Experts of a small language model.
Size: 9 layers, width 160, vocabulary 3903, 37.5M parameters.
Experts: 192 experts in each of 9 layers, 64 GELU neurons an expert, 6 picks a token, a softmax router.
Training: a variant of Adam for the experts, 5346 steps.
Below are experts of layer 6 (counted from 0) of a mixture-of-experts language model. Rows are named router (the router's row for the expert), down (a neuron's output weights, with its number) and show model dimensions 0-159. Each number is 500 + 40 x the weight over its row's rms, rounded and kept within 0 to 999. Numbers have three digits each.
Before each expert's rows: "comes before" lists some tokens at least twice as common just after its tokens as in all text. This comes from a sample of Wikipedia text that the model never trained on. Tokens count by the router's weight.

# expert 161
comes before: "ed", "ing", "es", "s", "ment", "ed."
router:508433496491495382492462493535473520452439540523526549513442568537424479514452543479522520556593527545585541487427499542512541506548547518528474512506448544512541521559465531571475517484520556431481456528573469505427452481518494502444494522500477521501443584489469464527490532559555534463490484488482537539525486430554470501493520511460479537582454494465472545448486418571494536455479531533457487473560449431520490459500526477526506451449528504505530428483544498546470472543491504
down0:490479446546447467477477510507520499464486503494572517619502450508502524518463585483516507454530492482437550544511525494468511460506494523518463457536448510544426524479520521466535529446542522479516516561532436497392427442553493489530510514518508496460400487514469481503415480508483437516494560556484551461498521558524514494549508434479498509448529537504515437485502478576468519526438497554408502564490441536551385480491461490560495517541449509555464495553544497527510513558539558
down1:486484496595506488469462500514503483469467518551555470547492498470508495565500515514470512459528459542442598486437466462444458452495545517496414556466499491480476529574528505497502492424494532498565502507503457479458467495530507496524524455519588467459461502498464565570489423499476511506537561569543438525542437456470434547520474498474552480549521515470506538541480506523405442519517452513512347458545489567472471491468469525460507519518571465572515454509541456532532531534505516
down2:514529486465492499513450532485602531527581565568497557481529484501536501465515518463538406472535469510470468500445530515492538529433559488447516528451471562540523540481537499490455489466473454554449492542515495480631506530512483500499462482499524523430529442500546398527475449497517531463488458521485544513448550506493472576482501500467562505460473569483448539501529524497516499516396488540488475510410437525497526527499527555440466499484426467414533474541489589493480559471528520
down3:479480481542532539493550451479462494486567513410433514536479538469558455468462547498488477539513478530544486525545429528465499518510441482489497465511461494576463465475538478503491407475512511437510493568430469484467462438502484632515488453487630465508454512498550530495465438525466444487519532456500517518470574502476465519501471554501467518519514447476559464530516505506570526510515529556516496475492539594510505521531556524545550535533555468535520499503517377418474466461512476
down4:538446512503474477465532497476449578498489598598550535524530567462458537463537505493492526502540452514503515556530504495472547459508595524507523522540521510508452497420505560456495542527469492521466450480564517456522418568619552571475496475491431505414543534500409451491537496540525497445525478477440485588493519515509510496513493512516465477438405516517421517500480473477453542483494459532472502510447490473522482464493534481476423469418502508493529528434544491499554493528503504
down5:512538503563498549552463566430582498520581530554480487396496466547482507546532527500527472467433551488552437438482514541509477563517510457524586552473399477545478535485599462477493440548452486515515453507496520483540495488513571526456469493530568554481519475458544469492518504534507486500426528528482442460500504557509535460501523539545474522452437520441476418403483507504448503516543521482486482484478542522453511514476549468421478481518433491473439492547474522548458515491514535
down6:499508497539474425561516537509547533449521423502460493552520445510536530441540479534572526543487544496456515510473500482535519466470457519437517466453495558456526474452465547440445436519503516446499458422521497602501528427440565511532524527453442516485531477458480476481528508478499500525551503460497542472475500518515530385404496529516493495452438533490464614523560515541521585520419514489518548485466512522547519538500476458487481495512436552504521562427455525547539532536482529
down7:506458480478566516519499517481495483470461493463579517474514444518443558507532513476535444504457480535526516524488471510543498445504493519469481471518457487488565433637497556486497448487565468477540572518544469459471460357510505440547553518458469494439612542515527559485569498495521529600487480483529524477496456512460508486494515501536487491477457507548498504455521471449459528458391436542485491490521509491491537477552508537471451497533582590495485527445497479537523524491438469
down8:494471503494502549440544476527536486524553528466455466490546406408514501455479549511481534488458411536525484570512526529435510463462477495551542508431499493478543500527486465491507453507571480464429482479501550552416444464570510494415494502487510520458510502533507542535514402489506524405528552554527531532530462545476448479550521494493452518472469511557517556527518560509460501462506454483533477559525533416531593491522469537512490563534490508533448486511469480528535399441561526
down9:534481448518504499500518421529476438453504501501509472507426420429543457461487489495459544517485486419508497474534507514409455530562533531561495477499472490530580473523459505561476538505479468581488490515536496507428493521504519498520537574553467522471528495495467550468585462553444562540539504505462448474470552514547576486500432455506558491554535513430502503479460469560574466448575461481537466569486536454498494501489452468538563473528522448532416547446546445501548452499503482
down10:515518482497408481532628487526544500587549496518485486492470586543526470453502534549474487428505501500481474517498524489497469503497507535553455457445472502511544551475563515540539477510552504428442424465491545459520533421457453499523443468518473507568509551498534446494468495543472558481470533505423466528572471556507520453536474589456504409449562529558483531479526470458553428506565476476510543539467409487495560505491527469509495498481516481452481540523474455533533492450465540
down11:506487478503441524529499556497504449503509475524528520565568520454485500451481525481495518488481521491442437555600537501526484455523520457506538473516523609514447543450513464485502476469468486456463493524465555454613494502464445513446523481532468499435476457578545506554450441425517413452481492534519561463539488506459505526561476468509496491456517535518475444487469504466521476497576526546555519537474409494606539434490479473518485501543470466447474525544512485450533579509557579
down12:523502563479436507500502465438433505485554553480520482455466514553479512530491493541461492446534443406486545425468433550453494469535550561528462533501547524504480468518508483407481485558561510489504471530549502500456507471514473483540576483455513516433439485462513501491525435456528457482489520601508414486468500452531443505490455469460446550438500554571559489512478507504492487592521547530543473526519512562500499544551546521503485491427584533491516484510569471448531505516525599

# expert 104
comes before: "ed", "ated", "cted", "ing", "ved", "ible"
router:483547464497468486529554492490489604491426539582498489511473530506473500481496494510448507521488520448505564496476497511495517525477567528481466422468532585558521505454482507555467423487525561496464448558567554452483482431473439544515538472520540556545483510527439484535543487549573595580412514447448475574508484436498513549506525465519454540545513543532496489424481465491423534461468516517542460456565442446530489458441462436536508446506460504485512485501531491536470526481500495
down0:461504505507465542445485546483545511515502496550563477466519578432522486529431529492522493475475470479508547451444493517440581470525487523522483569537504427497471498511439480488475527525473586467549501482512508561438537516555468488539498540457454473587438523492390482494541508473529466486512467528506520516544531506439496487478529509428449604513462515465520547525567520492523454456527438498527397492586477467508474485472508484543502455452547448500472487461583420474519475584490558
down1:473478470536524499504508508466502413521400539480563539512474520390522528473463533498518505514540441476502442552541513468544470511512452495563489444478480500537560455548465484455485587425430469567508549480551510445550501500545450490496441512475479459449537461509515492479526490514488463460494383502590485503511417551467539477457585500467578509513493559512505516505503530467539539516517498497594525561493536481466425492509569520581517485480462516526508572449528486478543470524496505
down2:509453476466543442451514470531480516516474479487478545457467426431426536499529456497583526560431503498503562546442478451436475474540491519517500512578422452501542546591538493510481538447540531483565409548524504476453551500426489480498494483560497485483505508499446455586513490511461503527497509449473571482556459532458534594410535509486424514538451495473515573457534562503480539511580497551555511503507556501487515502552486473561489465474550465469512486497482485516464488503448522
down3:511453521531503581495502552439563452510596591579518584488528477563577447530541512452526456519434528507503470425471500507511468532526433485454537508453474457466477448560483503512567496481481534458439523530491447483524451564508465465451478526504469553530510504498496488522507540449508427549496434470460458536445488496473462512444547529504490534493461430476496509570510491422451437453594500484525449506450555456563507514486567460501482511503546539463500490438533493518515530518558499
down4:468588538496533563494457419532486438442469554513491434555536463445462477489485504516488511534553520465530588570595491488553544434463531570517472496473456549497497524478523493504466498502494488482504473491414545419515536544450469513473535535488472517384553426431544505582498486501441539502484486554537506494551474507545483497421493459486480422547443481538490470465536515500501466533551492444542490510550488464457505499514532437471542495437528561473443495513492522491516565559491502
down5:440519480518498528503490518474534505540514521470477450532535526415531518468436482450501439553482564527557511461570517580512434468469480431416473446511498559500463531530480635518444494511500527552509492462510473477502557531566431418531454452429497480554485476463443519550534494453480528492489488478492503479495445524484498533494513527499515531489498508509511501455548528521500477526422447488527504614555495478479549516454424497511466497559485602504475542578544540414492534501497523
down6:472511474509436575536487506473496489419428506532436477502487472465481532487455539516479507486470518480572519493526495622446516517521534404528450507561459516459374517513520467544533484530531435519506539543469565471462545464461487538473518521487506547475564540489522457537526467504512439497619507538544513476499499488538443441493487479508519501442505552458524532493501517496514433551537485483593568501454530519452547413556489504474563444437517529516501520513449482493507528496417469
down7:492496507516460442431466463509514515454531552473518499535484552562514490527540536535574536443455479490507520502537508516441566479413531459498565544556510505488548502563524488492475478453548460551481472503471468529573472444516482557475529573469478521479443564459524467430493451465495552535489453565528488450479481480566508507466497535489502381486460524477479466549487500515538493468521445516434500570532498546451555473568423490516398429498514494559409494542488525511552460552533514
down8:533438513522489527610474427550502533455440531552511483387516405507469524537528531418521522560497501443524488474531430525422494511500449440465509525451493509516493480489524495472491555520457455532481556494491478478560536532503493488543553542487473475515488520503515500459510479495525587468513554527468440617507489507474545490524556475480507483522525450592490485543511462490481449456546483408581472499501531446459562531529472476508480447473550461555593473450528458480515523495457517
down9:501513427490516504491535519468526540478518429526500501432543516501469515467548471475531470442523502449446581533597550534509551585467443491493472554463474476452508537508526413520601476481510425486509444482475480496464460541472474529528556475501468592483575499491494462495457500480574492507432559454479473448478493445514491546456514567487504510538511588493417490415519482452467523462500490517477465499524536482495549509527515583490566481445551513502562578460458526463469471546499543
down10:508500527486523535557496533450464519564519438484487471438504480485471450526499537482467494462514513489505514468470540527545457410519517509555571510505468420476545487598515533446634530499512474465545544519511491465527486507505540544518484513540405423425478462555552412474481539488468533526505522500575501507501448500483502514507435521496425419495450546496482457533523504487474481495430543485451500544486450535466483600499503463503529530604514506519450538463502567483490444538567463
down11:527508549540536481532470596487479497490486571461503514460496471506477428510482504509547512442469495526520448442573448513477523514497487536524596590493463516489455468511493521463502544551502487484485549458497519539510585539466570571561484476506479452406542502458558416472472464521465423442469490533493450460495488508463546466496542516549571545498476527445425578587547486510533526476498577500470459459427496480473479516462554444482514471535453492407469516455510490507497504479523562
down12:537508489524510446499502439478538520582449490458490513466507555508492498505490552495497494456537416565566530508501522523437462400489485566563521505521566560492481491408475489425467444448526452546483468440483418528474528473531427502460528495480540451505565456535488522466545518509554445492557494528517572521488420438511528522546585546495508465456479479560501488511497439477497615493503517495535517537532543455559473475496445491568505460469535522553466493533476445467532478534462464

# expert 111
comes before: "a", "o", "es", ",", "e", "i"
router:536457543500423554459432469469506477528533586489452527515427559446474495468511515567464457491488466477546524541517512537444532561563468437518474445507538536523532514533573521447561515534485558514431456420507467516496450474463451575457562495506535526469488553515493516473536560505562470456511424537526484460510502478511474514531450498505457537433472480478556490521530430472546549514514509466442487564557498493467554451520512481475545472573558504469566502486423513489502407498544452
down0:586524462478502479575528494406464464493514447469527480472505531499525547546496510538536488511524405501529521476509504503429462562502483413564566467435496493477488487538550448497425542461522498426458496498516508468524475559535432550478543581546495477581538573485468536475445500436529544466484491582558426481524550527499516549495482545474467481510485503556469514442458471501476476433498453512556440506523477535518462491536483592476518528521524547482488526465475425516445469483572540
down1:491545534500553470550476562485481454456565460460529390467472484523528566486472538537510495524538543572464536487476484463455506475498495409452527552535461492527455527534520547531473554502535472475511517497491470423513430479507558488493529487568523507502572604483481469433426502459506542508550461567584507490525459538472473487515393445482505487427579506530475521478544506449458488474493542445466528477525479606486555491561505453495496569498447466487520479453489482522466535512457502
down2:508497509435553422581437490488475522549498545521486510505473507476532500559459457523512506513525556475472631499496546479516512480498540476559484529482511489401547589536491483523485493496478485404463495520545489475482497474471519514530513432480438550533508416447493486547521506494582531477558427551435539437539496449560549490501523537477486479489457571538475466489483449465501488549462498490524455548481405543477479532523552496491416511514478532500413427506576517571493521518492487
down3:569485449481508604488547513475485426488444480468516465477488457494434468484448557468561534501440440474540437543459429509476527556521448523540492468464552460491463483549425520548518548465491510483480559517524506498497536456477548482484465497448468579471578433469484499504506454489467484556551477531480509506494483606503580494561461524570510514522464512537595560477518532486497536485502487504514525426504468500520451501473578423562557543500525458512451484480476513474486533500446592
down4:472538570515501476541555502436543512583536490471451458457488431499479494525412506474457518490491523370483445536511509500527471496522492463618443477472547559550496537516527476578493527430452489480508536550504491468478523547565463511462456464493503487533524479404517482550433426448445470505537555447468509498492501519529570572531504468520505521480491570475528430529481484494454429477530495530526487488503483538508517520515542492542495542534438434485498493512560436461495544577524562
down5:572505432562483559498570508442546541500489489602545470454451577511459465491520563510455530485506477507545475534487499497442501429485449440528555501502515427469471495509506513481483554559581513489533441484440510473469462534458532530565508527451491504407501499390521452484499523543509503595556467443514459563564526489514504525505466510534463432510491540476506510555496524498541466505518446503564513502534511475470534476471490465504436485460493431519443531453497481471493515557470616
down6:516495559494404514450496509458528513518507450464507422512570555512479559464456552488480530505414453533540476470504537420495554501471458506483448501470447466529422506462504519550537486481510523582548639432549477484538506496540579529479541526513535414510500499489494534523481472519487456520544516439491456475522490483428491506518556481445543521434486470420513485566521519517565509517507536448433559477512527512503483573509576517478485552503467451480515536424477521476426475494534496
down7:533515452500463518492529568530477556514472551467551454526444481567545465452497479511476475487579463509457507463531482440518558437468476510458530576559407515486521518549558582488517635501519471507455468513523511501510575496464514457590482550445505526565515592459506529487509456509519475556442498507450491477468496443479484517457471504469467473508491485569507497520493456484473507495573487463524528537556499508419470530492462480390543447514453507543521429500462490581509494511467528
down8:499533428502511547508554482507494505545587400564488476531489437570523458513491496479499530511528504487531538462487464516529457457487478441474479545500511407528500556482477560574480475516491525451491503499466450485614573579545474471473524528465561459525471448516569477522508456563502517438511492512445543512524452540488502541522545441486471522489524546539475499518485545495389482444444487513540485489540442543482446512433395465436515527483423476577504490518521487443502541489527494
down9:548519539515549599373552490504536523492463499447487477517474407442481406524546508471494524516494482413529468537453542505547454487517537526504523441473511568586530471489464484513425503486504478513489497556507602463434447515519546459452542415500511474486522439453543530506456516522524466497540493429532537536487574530507506454533485519419509537513488515451542537491547521532422480490545553506555497470502533501573507524555503465481520480442552473452470476529507468467473464519455534
down10:525440495509494536535531510502433517510421500525548477479466480436484487506450552515456477491513511540524423455569501391485558571478485534537458520479514478486484578463536504516534517560462528415465524493471500467508540408502498539419451541468502507524463497483443529473520505564549500496628460530529438467494533484521526506482477515543433486455512460568499547480527492515548463538526450538453464496470580537418485493499568494532538436484475506489533595501463548586515526461497489
down11:525477467483562463432514458486480491461485513475510526496437547526515472494537549516518558500492472473492506456580490554500467491571464491526520491475500451527481499575484491470519569495482497517450487517564528443495424538469466481504444485557478514540547452534445506478479504499504507458454436529633580456564526530502559545453498518544633439557498523502468524463443538547427486442475552510485496513419532478432512502516422489487527480469508478543572518557531483530423514480431513
down12:576518501508508473467474467461537472435532475469472471464455483475554547464461487570517534535486533517471483491494504565441492528481533554580560467499521411532559512462584454508504487542526505449450506451521548491452512474466451525494479497542464540504480472629443540520460492524506483493449537452506574509459577501493477505495491473565581451502588506556427487427542461429553492536461491506538507511438502535510483446549531576493461444519468492471536486509491453491511465604482477